Weights of a small mixture-of-experts language model, trained from scratch on English Wikipedia: vocabulary 8192.
Below are experts of layer 4 (counted from 0) of a mixture-of-experts language model. Rows are named gate (a neuron's input weights, with its number), up (a neuron's input weights, with its number), down (a neuron's output weights, with its number) and show model dimensions 64-127. Each number is 500 + 40 x the weight over its row's rms, rounded and kept within 0 to 999. Numbers have three digits each.
Before each expert's rows: "raises" lists some tokens whose logits its average output raises strongly, later layers aside. This comes from a sample of Wikipedia text that the model never trained on.

# expert 126
raises: "ons", "an", "ant", "ans", "ner", "n"
gate0:561492475562520466504568541471561496449525580494500494455477502566528536537500513604548484504546510443539527522474485506548485553500499451517466510596499579465487469541515491455465527430515543
up0:522491473536490483485553479495533573393558487483492527435476549516511514496581589496499414552469531489500486526460544498557537549497472514513454563564530540385484478520476518484512551458516505
down0:462494442535522475497507411533477493476571514473533454487443459529419554510497483529610537461542481491511505534442473477555512516483563504494495514502494572487524528472490518510465466473438485
gate1:536541522580480497545475516540549511513536530446417464493509576499473507463495534563518417525510548485495497552480450501538521528534494505484451480608472514529475509523451502427526482599465481
up1:481554452545454539492466524465572469432534569482483420449488546526472495476523571502542425575506519487422476578516483506518525490567552510477510525596520458519472500483504514458533509505509541
down1:484540472503524549470545417558503530456482529456427544551584426535491479506554574473483482487505587458471424467483511528525545479529480570462512464571565517478526529493448486538485480529398490
gate2:474489487499386475458523532564538461453497522451520524461511450497450464502524476507553461492501497599496513614564440473545466535486467510501510507531584567556493498471486468447528472466502495
up2:509518437543440453463483463511538450461520615494531506478517489476488459451536503513526456485509496612432477590464482476505510522483465536439508483519602544474478489476483512440529465488479492
down2:537499512539516496477441517526445524391470529523524464569517476604516492538409406441522544462491499499539547559560515477543505503519403515508474462489517543468464432583456445543464467527490516
gate3:477447511523499487480427518572522513472467599476511499439501472467588479502509553532565559484471553532458467522514448492539530539515468375480515480538522464481478530488510487454554464534465517
up3:539487474538486489449459461557516487456473576449575465506513508479604505521446547539595539528475519522498480495547431499492488521488453397481495462552518461517478534520497501452518462525491536
down3:509464501488502443510468543497453509502490512554478567446447479552506461415503532452531516444526456519506475451496436471522538473471449489428610513510441472546479544432487549467547487477512429
gate4:510497454478520524488475507475467490486548536498476461535525540515525490419484462463526520564505434507464546491495475405508432617513450470521450471510467503570548542436492468472483507494455499
up4:503570399586490561477567538537413482504547530481528495468535517445477464495506465487512492461535556531453507491519481533501453469531540465592501439504519445534449500466476569576518460434498487
down4:528445504551536494465464490507512463460553523486595498534533513492505455469451506427444530487533490416476545487477533484398456518452456564481569548539568557529512484554563532495416474510524443

# expert 179
raises: "-", "\n", "–"
gate0:483449493509526580542475410505517586540505515562464456481473518456539529462520482522420470474516463504469472476522510466518490481588426526388537526531496529531536523446498476507506507501416537
up0:500522538507502517507520452450507533524511500504486442505560528537474512491453513532459543468554510492497496412517498516548504420532471557387532477442516520585480445512547468560457457501426471
down0:488462476454584511552508480441446455490500522522483490538484477484502507445554513498555490531438555567432469529433517555531530471485496458443413509505485575572452486462595456583473478432463457
gate1:515501497565520492492494526540584471494533547519482479487471459495549533413488502506485473543525531512524471471530460448522488503554374435492465551546516434411471495450467470548557531462506548
up1:484505463474487504460536520519537484460480495475552604517512463505560524503569586477487506517488518498530439444479470481500520506551571368448439389472513506469474499543521505516491593506526557
down1:489390411453443467454494436499503538556496484508500457499504469552532483460558576516498567438528571536518529557493526555525561461467400449550532503538526504491496494513478482485545541514489447
gate2:523484469446421500511451570488537503486477468521469520483464521438501455412534471475473503535502586485465452530513444483446472537512499533418426554538470500445552512417513515476492470515477562
up2:515435476501508568512476486475512521494513539537542477442473457508520476452523476424447490440506519533497440570500454441550470554512458515478427481490479488448574497518560469481522463513424579
down2:493498438506433551522434539513480457473456477411504493421511540463487467491518546410523518475526563512447526527523541496407479463535460537525492540543437455475396561470516476476506525489497494
gate3:454541531538479527510522493478459554444497424530443531459511500460490476447532542482472383446514563501518524519510517456486528559573492463439497488502439485448503535466532491489637466486475524
up3:536439490529437477512418548520493558507512455585566519471455538558474481541595502465518468531520545435474475539445475501542497534574499478438549468526506462532490484512481534468507463496479526
down3:507434457499450523496497590514514443522518407451416527449432496488479588537460524387540459499454512466449453454516498509430496493517464389486515553508487469520499514512509496536473538490556511
gate4:524460527537482472477540510563507443501467544446512495484429525502559533489588583454496474562383476527503457482457446463515452496576482418483419476495536475408472599510507516470532466457477562
up4:539511530537458484518525531573519502458467504562529491471457539525540491488598503439438474510424498565538475512432445461555462483579480483489477507490523484400498575465555462435507472505408575
down4:467416486543447453505528418527530460544589451496529467562543507507508441406546529515446589482521523542537477451497485519503503478510489422508475472567516474471509507524481518498525572488470512

# expert 96
raises: " a", "land", " the", "iv"
gate0:559464477488548461491522546565453448516536471425509464490475481474532474490513569479473450501501531465480486473476447478581590528508473510526430419470461534493506504486448520474511521481420497
up0:536464527474523467536500504518476438591493491503515523493417470498516461501524532505475436533488574433428461454477465453513554516567524509518479430512492475533533518487487450348484528510472482
down0:502498490532506501452498477575493446446572522429466486569532532538475448499478497513464562511531471442563496491503493459476513485423480565528414438527464535538526435509465467572510544532415465
gate1:477445575535497432503446538473492445530502504578469469496461488439510485515517581486538513462429475501421491474542496546463517548491451512484465580492586514501576565536546490476560525517509562
up1:542500560492483556463477484501452568507509496547507480498412427480460505561526565493573552508508478490472498480454477544538528528441554483534512510527537503483558569517490411473550564430510503
down1:457580517472480466541567510481479452450519513531491422471520503451521462543451493515481487486501502603436545449548461555486426523502540552464489519512550539587519472528515475540495486473471584
gate2:528463504463478549512509512516517537537545601573459473514504493573517613453471495528515538422495525478515445479531458474528490523488504506517544517507531445445450427526499496439575501509507502
up2:501500442495513513497484437510489586468488485472455464524525447511494504445511545548522513496379486501444531519529483481525510546475490538481549482410511550517568565515489440424532478495519501
down2:499526562536571445494535542526500587490426483448484524461426427527561505564470496457490593499473512520442446532502456526427531528547473540509467507514433520498464508551449515526461443498446479
gate3:514432430524562556497533515469539440489533555566557484503549490565515598472505517535495545473529536494528458424468495519484424541488502513483516472487482483465537520484535424502524473415507498
up3:407511479507436517504512527555509531517521496376443549523452528482492525438495484463597449507493453505548493527486491526492550498501495502504488470451513497417497451579479571522504514523449522
down3:543452523457450567458515500502571487545463550501438455493495526543574445483558487532477465433521552522439440487535476443538555453485515453521570471524483505525471468453487529490543521510427536
gate4:486504427460480531549505540439550479480480561522471523511434449508558471509479488460574545523477554505533491481475523444526506503507479538599501476509502491510496537477491458401514551452533499
up4:471444510429574608545514516489501499483514489552459558510539435546542534500487499522513483550538600486567454480462508484508492477513455481545482500480503446451481516488507481463524465474506500
down4:525505472469552481512458524532483541468501546493557494450499454479518523574463491489514472490493490498476521482498440526491498487506479479519423521539432535545529458513474541534436443455561430

# expert 219
raises: "c", "y", "l", "ca"
gate0:503509464581526469467474510557584521506537582483460473484452452576531400512515543540506455471501509508508525543483525533468509515510505447590508478485565476466469533461506515490565551499514537
up0:523470519559524505500449516548528500475563515491510442590514534500572444505488569454474467464485495488559523477493529495496476520486484490534523567529539479480470520471470559494497495525510512
down0:425480554541495477522524497475513465510484489473554437560522542523496572458499522539533542420490513547525500588474545531457482532504509562477516569483455489542464475547447514498528488460436510
gate1:460484532500545500504510443478517502508454537514552535489486593523565514377529475464489498519523517529445545508488490519479476573495529510530424515513475470476539497489518561460529468533508476
up1:528509552513480357520433546462581462525498494513546552472511493592550501487555495383469484531535465525468491535492473524506486466508510442547503523485538495550469485524519533457514534469600497
down1:501480466491538589485503502439438476468457549469410510531506407511498521527502530473525503495558443459523502542528500551504438570504464503517519493540435463575536551487509471486518512564504366
gate2:551488523524538514482520478495591504470455565570491558497488518465497537516502412455485450462497515459451466476530550485503533537551457465453523511493462563469499509491451528451556518477482482
up2:499513500498524515488562469529601502422478566517517509475509461504524522595466467535446461529469503453472439489559546454471510503551537549509517492556443483466494500500546472490544455429455464
down2:505472381547461487477552479533480513513527471519520429492490487467399494434513429599486545510489489533414496529471540581524510490473504491465540474456518483481549509457479575567550476509521449
gate3:577460477550569544485529495480514452488474526510419534469472512513540522541486489487432490505555493519474505598477467539532492524523442487558511533490446524462477511490558522489587488507455529
up3:534505440530517504465562501449536538545496565515532467459547472552524523536496525506443541553500550499466503607475425565528402463521477504575434527448439498494527521483538486550523448519523509
down3:521611507499567508466468558490533447538558463427544526494476469481530485539458444474508606495484490501491526490485480450500500543526402527532549480498489493506546490529450442433496545467432500
gate4:525516487427457545532430492457539531531477471553511515525516501526549501460517523518515419504525554571506445576490511511422496513570496493504428485536523492472523533444501528476545430444479533
up4:496517399472460511546500538523480502527493432540408528497542499537545444488529518436445482507494524556519451589533533531439538520506468448503455519580524534449480506537469553482569500442524503
down4:457532521479440598485571474413506532557554515483499485522543481448524532522528532441560552475524481527458532515516541451504468418465463468494484502545555443517499484463447466506535475529515467

# expert 143
raises: "uc", "eat", "ring", "claim", " driver", "icted"
gate0:491471539551475561498475539492501499508415531508477407472523483432485486524481492522480484506484511539451519469619469445538428474593511504520459503497524497504533560518552518455538480475512510
up0:520495527442523582475472608474531441517466495442486468460560411529522526551458565460511570453515522548460483512540470565440487493544513549502418474438527477514464496532539502487547480514491505
down0:507449542475529445478530515485563450546563445463553484505536530434525440533518410524414570478559520503513470521439513511502489463473581502450488515532507464511484550427467479532454519552545493
gate1:467481497501452484555513509484540526542512607544480485468465533455507488440527556528608515509481501484509520516494558519488558621479471514453471527470549454477466549511452443481537495502467590
up1:463503496499531476524389477491514419521444507441539471438570467538542470474452519453553573487444456522516521479536485559474492521483534505546532499490491514463458450516531495466531489514483549
down1:462523571557487503500452454452520510477465469502566569549555533506519582494525445523481509482480494484459430467475468541576519520495488487491533539469480487526525487499516571529540462548512548
gate2:482468488475512592504519508546481475531499471605497470491411496525526461472504484481520482465541538486454442505441486505459451521565496526488472583523536479504499550460537512460537518456461527
up2:501481483495485572478525472526487448499474487632488449467430531506499470483500479490522473472517516461474489499447451458458482544539503504463470549513519490520510536489548565418517474471453568
down2:507535494499489464450444508544534480504531550507483476500560469535589581488430502502558503535438591540540469494494487523563513541467511475527576378517523453540503598461490534488476454499546587
gate3:490489465522498534510504464573518502558449538465496544461529455432562569442497504571515544516425432572484525488551436441524510558536446529491516534536475451426475496491468489553528533422492486
up3:522489528497468486570442512491530514498489497495480585501537520405540483462530489505533506530424463449495502532483494442549563560614484536490544529523537491450515572450486491544475511479500567
down3:504465543493511519491526524533479537509536456525480534550445491564587492495530540499499389452548493526472551459485441491505453461456382508498486522495489482543486452474526543415518473474485484
gate4:471501513530467482518401519507549585519417493427459509488451485459492443362559589527451476491520533464499589561447553461508541478518539523537506493522489502482555490487481538537481506462458600
up4:498457541474557515485518586437512520501509491532479519457482574485541523456573543592457466490535443454481544460443487563502505539492479544536510455497417449489499493490470522492507489463482552
down4:491436507457496525489487528476486544438487488543462552462483535525472603528477542473550472466483476486507480491538475499496494367413478512522571517494507474440495565444538506432531479517509537

# expert 36
raises: " the", " its", " her", " their", " his", " a"
gate0:536547476517576529505459455526546497559535571443509488438482468522544497493525509495536499504441487485452499436474484441515466587473488575519478513488523529490459539489508476430527537549499498
up0:539491458456504537532517526587561548520577486478538505415511450463535499483525488552514529462445480539461450597465547479493482526461486490528511502534475431527466626493512474478550565543498496
down0:454500579485465464566460558486450491493398503565490529488485486528405509479453511512470513487522519493580538454504507554500530504515595435426524498484506473505488562425481442547421460445491599
gate1:457466480468571551537473455570543509457502584531524449478496488442500501501501472462532482499516526521487539468470511441535377580499478524490489467488550527501509508527492543507560489549528502
up1:547491495477519470492539478497568529416511565561614482523520504449530484473482519432489534470493511485469476531488561481543481517533518500518534458461476511505484531468523504444492485504514525
down1:441547580501482490448492427462494531468508558488589429496535535537537490520510503435522460506537530500490530466500489520561532463560537535403551430518551530561524538427535447457542549483506504
gate2:581467461510432599416481548492479549513519516459475486579495488562547512543553485525485457536438514573545508582526566495516508523530489449492484499492513464487522550516519474465542548427509507
up2:493500465474437522511426591457491563532562449474508482439429473486479446494473455482507466491479462536512520577501479511512561520542524477565480491494480523478512603533511490430571578451539496
down2:542455543450540538542478535539478527477391536432451495475603490486428509519495517428454512522512480446493485399434506488524515511550513533478481563499455576527566526431556506490423543536436482
gate3:536519459538509497517485501397535443486561551560558451501482521499535529513467522466534488539506485474457514474562462426494454569556484539479480545507450501456498478470515449491512550529505508
up3:459469488588494560501438603489472409507475511538498480471490468481511521496440486501571526415463488481470463512514492483482479561447522530502511548507467461464529491432493464494556547492527473
down3:524511469539450508493435447517429526493523491458460511500467513474442444456550541465496517531462481449498513554639493506554512549519580526497533459554526514452540379526493519524467514530537466
gate4:466560487588452568544484420468510491454463565459455536513471475481505523510497450558482502368482504548449490540460563510533492498481479425525493495459513470464515486486455527526556571462495515
up4:508473467538475529560452476449489586492506527480510521400437445444511502496452615518557509430484469573493496576513549491521569479536521469501510476539496528469505505425509511472508540491482515
down4:549532512540526533522429499561477564451493558478562535536487506457465472542536457528480468541431481448468521523432481494426511452499495462501462560496483527476414445512571450452506483470513479

# expert 167
raises: " the", " his", " her"
gate0:538469544428422513485525530444486546427568533505479403482501472417521519522518463451455434493455564560564488638466520456514531501483426493519501508473480502516590568503487489462523529514481501
up0:522422493489530499559513482490458456560537481468424521544495519492488516514484550493446488452478506546416483471498529529525549472496500436472493495550507441516496531455450497571527532495478467
down0:534468492535441500487498460481546532532581534486472462460493467482593511451534490557495451515486437520499538569493500440535501506497468542509581483546463550503423439526539511445521511510518451
gate1:571510477600522426514469538489569429469531498499613506494483514594509521463483501511488558560504563541594517541561552430477457490510546502496517513511414440446457454548528498531486491494565483
up1:557509525577557380482520493466547485523515497460540544454533485514536468523477532508531531464485578435496583590578536492473568520511451477569519548527476486510412565510459503541501487481542511
down1:514535494531423438485500537440443441502506545607447423484507457537484492502530538500529486514521496489514465446520449516479504519567448540497482574491561503529497450584517476477457438528435533
gate2:476522488510535545548537536449528537420526504570466504467436534481496499509526494449495497515463534552474456485481487534539564506605443530523507496550495530505588519498499451502546428524510504
up2:507512476502521491497579519441483506423434524545491565531467510510536528542479502422504516522359582549428452508476478531457630508512489481500515496520507497517581468486489476532505534550513478
down2:497469520479446444483594516521438438519516452536494529542469579468571511543507443465500517447548455469490562541495489551518540537476489435504516481470513528547458484506477549519513524508468416
gate3:486464520550551437560477489564518484534525477525454517481490418538510520496444514528457513388530488410543475571469508508431468458523477461529501576547498505472462528504507481511499542542540537
up3:530561518472605484519490514487484564505520505538489501464431472590491474478566494510441502517482467517511530577476499502464532495503497415433509515511491475456582566520486450520524504556538530
down3:515491573506458489410527478547550485568533480473486524498459479449457511518509569568507460488485561457534488533496545424472528456539431453493483505470499476518480560529514499485488458425545373
gate4:573510524528616533472494551433497535456468536563533427427455467439531453412547511491495470551412515481498528497439514494429504473522442540610516518482467553439492592524514498509529514464526524
up4:555452519540590548431572496505474506519512524556458488442484492454563524422550513464495495485435507455443518583435546500431508453556386522494530515495479504421493584532566477464510545510465511
down4:464471517545467477471473467545525516543460486517529484479481480493450509495444484507428524465483556486479518467451520503563523541479553455536592493500536478565494462507469527553485520447365490

# expert 97
raises: "it", "ah", "ax"
gate0:503461472451443517505411417514526497498546464559477452455504463496535535496517526473430461508579485525510470618593553449538498482518478532474452493557519547544499520495501511491525552546415524
up0:498494547517477571496500550485528620545524503412471422405469481421493520548505507587557499494503515526527491491529433537464498475485498479542581487518455471457486512522460453497523458439428480
down0:440467528471472513519515486481461527448535544478442452473502553479512494462570571553431603530457469501460493458472520479520499506560486592474497498487451506505463512536570500499495490558498510
gate1:506465503510552515595434469589534558442413514532508450488461494496527495490545469490578518526511543472566431540506471536485514490579529508542484485501566498395480566490514547514539511508477502
up1:429498514477522520553437458569566542444435484507526497495450506508497484523548536519517482450524494533553450577480498490428536494565538574531504495487542475431463551442466598578500474530457476
down1:461553533486538396564520451505515484493478485541533567520545524497546487546430524483466501488427523470562529476494541607480543455497534495482505492470551556486585463454496497488431436548474439
gate2:451526518515484507527464519534467450445465462552520507463463534509509534477501559497491441518520584490467498548512489412536585544461485556533471558493541543462488536493529512468572559523478517
up2:528525455492500499441521477487480514528496538462505522433501529379534420545483462516472492477522465516536506507531504543514464540567443487546494477566524448466512501409524440441578466481507535
down2:526530541511503511560534476447586532478520401537481500507487556464542484433531526458401513541486553571555484476578498483476450472579512467509477493470559514461464535492513533511560528457550522
gate3:489481531502470504538526553520562521469488544561451490446428541419507444544537486537608463591514527487483540511499553480468522560513431496527519469514561489478481562506523540473507461492472540
up3:512525535526423468513512533474488551455543433511549470505386482444512542462421545442472479559541474525531460547534446460523450523494465500501522508494483481483465472481495490416519508514481530
down3:498503469447444446572433496430484542589460527378513476572495456540534478501534517498506487457475516505494538559517471488590533515514489495543449496562499523559498464520478456530490462501520497
gate4:468504553596512505505506545492560544453443573532414476420484527500504527470517486589482477445473488496419517608504540452542510508569487504521406483489455506525571476449460480571608447514482493
up4:479494552555518497498493511481520492439486593519482439463522588491457554500523444596499439472482492494452546551505531442537514490551487519509435504455465517541611474462439535548566426479495468
down4:443567482469545521486527557494612491587528429475424437501451512534490459477487532497559535521522503415508420486514497524512506444553526468439547390510534544517520459539462489492538487554483479

# expert 221
raises: "0", "1", "7", "2", "8", "ush"
gate0:514504491580500485567413501504531535516427552449497457439424499506523469528569547461523460493441582512518446526460498495512501550489527514484448533517533521471460561460486572475521485497439549
up0:563470499517510527565491502493520533492454585477534488447435484563553427502490503479544491466465524496502375602476519484495504559514499522473405523490537561511451606498451546479504466518433526
down0:446575493441522408508543550515481584455455529514507481522447512557482444535476533464501528459471491542565463521495514551500505496559481471465479578446511506510511470496497457455520522512518562
gate1:495498476531527478512466477504573633471501538516470432419484435518548548444562468507445436455497558520496464581486470512504520481474480438499505508533485511452603526500512454482575601486438489
up1:522525509488498596537475438511517526523553425545527465495501565558569613470489501510507481466541428477510419464556468473588480477531506516503483508484538487476479507458533527511515492490473539
down1:537465566497537482508495490553477484517534528483453481423415458510460556476502451535491561512449480513481420466424549365545555482518552466473525534485530608482483589482513485474447498482454516
gate2:501467447547509435596509534457528497548503526545473499541503454508540485547477574514496461544525434525501486477479480506473501471447467442569507488509500529456487558518479496484501509521581519
up2:457493445565490438532462470508523531534446529493458486472468557524518510533438415510550460545497400463497471491491452463525492524533478481562511458467528534473503567527478562462470485487523524
down2:435529530462511488566509547536549516550420435497442522493526489465468498538538455511449431426500483519501490514504587402515497484480572526522465514489555478553464461454469519517466512525542480
gate3:479454492570468529561466495468507484534529567591474447477518501491595466475472493472471535461443489471490449516435551498492525480452489491475515493518491513536564514536427443467541480392490536
up3:460521519494517576557491529538469521523452533546478432462453464477512518494474427540553517417444499490499472462502533411506544528462493498518492542519510487550543465463445553533546548549434477
down3:485527464509506480558495483517530530536546540418425559556521508526497503477500480376459536531480564478451510550507496512502533483472592464484520588505526461503482506525593475417547507545455472
gate4:507463476472534527478475497552504499529491481486470478402469542516507510435522492573549506497384522501464512519496487481577513494540491518528467512548529511482566464461530518494531437471470512
up4:543479458473551484474479526511483458563477513545516445423552514485462440451495495563543456441462552477462594476467481519509570501473517514607520506465507464480484465505473581541481467445517555
down4:503529556510435470507467502466480503530526464480466568545416547513524469542566558522569374462519525477472486495535451464461514507445499546526492549485471505463486502553588537529472561526450513

# expert 59
raises: "tern", "lined", "ably", "umin", "resent"
gate0:517459376520486501497484564455571546475438493468463524515486591493499524444531544494468487485497502512440470509528473437523485549537483403506472517511514473450511542406498511498560554431459548
up0:459523510489509557493471517564545493487541486456484481475518516430557506509503488523516497382488511553548455481492521471499540500493528538516477448523536507460541531392521474449570517561484504
down0:477474513471479463486493494473477587534510433477515434435537429563556533575481455498535567476475503446530530510561474552490514477543424397561479554472452478487482474535516531467549465438490441
gate1:494459453538538490536466597458520536536530482562457462407512480528545547511437555492518442497496543551529433518449499528491493521534453490487486531622532562514514544426445486515527495432481536
up1:476492473487528509514544543410517501508502472518468528443492529455552512471470587502480450498503548490557454556441504525481490498492462430539513456533513548473570599493481505499540494493465494
down1:504474458471488451492561520473465480524465524576541405546509542458487513497473556537471493422539491412402486475478475573500520493491479520495500486448548451483526484496445432542533488517505530
gate2:488483451533520446494553475450523514439462571450479527541489527521493490432498487454488559485448448507471481512501457417492524609525488525529478460530495437484518533450508530500583492468400495
up2:561535515478472471546513489548552571520518472413586532499498453470456493494574427497502499437406490487510431452511499484504486452481454539522472495486513601518544511466561402528574558498544520
down2:492495462546485545475577519507501511486467508472460524461530496476532487473455511438536520467498540487477482428450497493545445495529516498510441485513460452470439499531469477593521459514539459
gate3:573490428567563490490489494529502549405571534468591546472399443494548509461497523528481502491482547516490523543599488501498551523454470454517460506548474386514469489422504463511539531500430540
up3:556507471497524541465445513523541529566502532483567492575511473521518495509496546505500465454508515478515547613501527509446544484476554436366422519426448421510476500498476430524416496504488507
down3:526464555492446511458474518446529479446557506507564527531456473432527536473531473527465519470476467485519529594561520512512461455449458497473508557500491398540489578473454492487532496496466543
gate4:472521399497497521589516540601530565545450559527489481456484520441517476518506530495586492498444485508475476528494516482511429506518415463559434546472534473479492523426502511455650527416494488
up4:579551437530504543541494515555521619565443520512578490475557542496438452478459507441540544541486478460514498514437536545455440569486440519537518525437523556501478481507473536549509500445490461
down4:521549561613526541481541520503500523539535433435499506447497552442529531489538558397489462519541528462564488526471469559494521516502471503455471525541518460504442507566477534538479530558512505

# expert 217
raises: "r", "s", "year", "m", "w", "in"
gate0:486508476529509496519493485497470520520422513542500455511439527538530579499499493446578502481450495527473437499558403426529494506487489485446542546437494505512497435518497518514476476431410517
up0:539456535493519497444510485482499561480521517474518505463519507524518572505472502493515522465461495547500413540518479391493424567523535474502474571439431518494508479512509423485519568351415494
down0:482548456493517518473442435472425456551491517529503581477538498542460485498486515469471452516500420450459535509459465473490525490469496572535497523565451509503512483494455491535454581468476442
gate1:457510536500516535469422499535507536435505504532518506463548513514508513468523489528544486499504480507539490449518505525526579555523489469530487545520546535533512489481463508437556507591502562
up1:511516521485470475465505540507469456486557442498490448433494419468514572531479489486507527537491428479501508438580466472460516521517517457560449513494514511517558492418439543482529514404531428
down1:498562425509532531513486409504489441483510460491477484556494524508432452404553482499510533487482465528476492453420567486414501543533494488473483538517539491448433560420534495537583526488400486
gate2:529498441462505489531529487449472564517511610497510556486456526489442498544500592523526499531376466530491499509504537527567516541531490503526483466522441479498540485480496464476523507428452547
up2:485551456487470477525441476491495563522480563447533582450525535518565499471484571499498485515452488512489562518499547491495445513505535470518549414437457485493475514502496479430508432454464550
down2:501594611463507524516501549522542495514491474519464483436533484560481540490539447517506462431492489529500432512526532485513539442542552522533503491535466556489468517522472527527496518510454492
gate3:453436532494558562508470522547509508453533433479504536484501528453526538437554456499559432524475530551501467547540524555440473522479500465515509495517494515495443535503481430541526508501546489
up3:457466513520530544505450498524466461414490514511474533486554441496515585529494491546520507514536513524468465481494499488501639579513475529536465496481493578491479511508455494511546539424533517
down3:455482515541353424563497537507475500533547607487452529460519475551564557528515556506512454516510478502520545504521542509526491516432493468474485546554485487523511442575503516535507534555478509
gate4:484592436575501491493514476470484479536465498475473482466492489421530475438565542488493560489485519467576512489478436519455501473498465481512532498467508537457488476484517562476472498568586454
up4:447612447495494536494516444439486512528477503462529522418558473462486479453578499520538473466519495529489520473508448521516465523571470502542446507482527566489545503524519553445513530620532511
down4:513490523482462504538514506521481496490524408502512442520541485456487565416501455484508487549513548527476477500506544518518494593476526544454524484474498490525528488540525566415570489555525426

# expert 15
raises: "nd", "ording", "orney", "stitution", "ason"
gate0:457498447521469534523491504469519527461476514534526533458504454546548515446573573497477499531447548478459439554486498462606446514564448461516474511529495521400504598451553474465540529405440524
up0:485498525532471493554479507498568476503439499496514574513459482503538541534537446486500484395488478535525529514540443419474498519588492518477467542536439525538571547470543534471482499522464563
down0:440533521483472545506538490477555435538470527496509551528537451559487490438516472508549554464464466539490493559511556527466473464465490510486479532504542537511510512584521490565545451468491506
gate1:421469484567516522514544508519486510463491559550463485496443520474568528498548497511491449476464492469509438470511470405484515491465452490473493588527533492433513581434515487482481521452429571
up1:459461510518556436472518483495456425516507460487478452560460506534444501533485494513532496422488480495456520488476586489525535518392500500405545552469500458441460426536512489563445447448501420
down1:521485518506485539475497494460454534527495471468438547531547574509507534480557525469502499492507543505548488475487413559461502400373547523525529439575471437502476469433474553457479519481545486
gate2:402476485501510516540492481407506517459500558512461506476504519424504517493486452535550492464489467520473454531514496417583443509498484478532510514458491472483507579479448480488554520484466501
up2:476439467531543485490481527515528524514469495451500457490450482507501468600523570542480504479493469507442487564584499495496494467549457405491584535466532520548520549467526495451504559472541473
down2:499549503540505489520500481444432453505548422427475499499559502504479441545546570510458432521550478523476488451492518394458530505449546506472488544486507519582492486488460509483528491465487472
gate3:492485530551465452484455570549484547432490490551417457399469511489549479525493530544549452519435551562474486572527462457509454532542439533407508574510482562532509520450508508509466537484505486
up3:464443501548495452541533536521532522520499459513411459445474521535496522454501529525519469521490480529458522583551517439558499501551539429478439540546530476493518549498516551485487483407489522
down3:487536508493542530516475428537539501464516486540496554508495483557548539450484547512531472533509553490549430545487491494522463536471499456482435489502495529508495444580596509514468482482375513
gate4:498536532521505525537480483514480513510488482562487499471499521470525412531553494499428509579548573494521474573560508473491516529533462506546477581493514496453524572452512509473524544494435605
up4:471499541437487475508440516507503579408527483602524453541565476530521503532577491482472462524464521500521536528435479491559534497572488536522501539498516527490603541478555523467464434465489602
down4:504562505467496508475435539417495514447459479406583542519465459490577539495503478545509507471460554498502489533514424468501556482425489472547439515471456457469567494469476530528480473490505460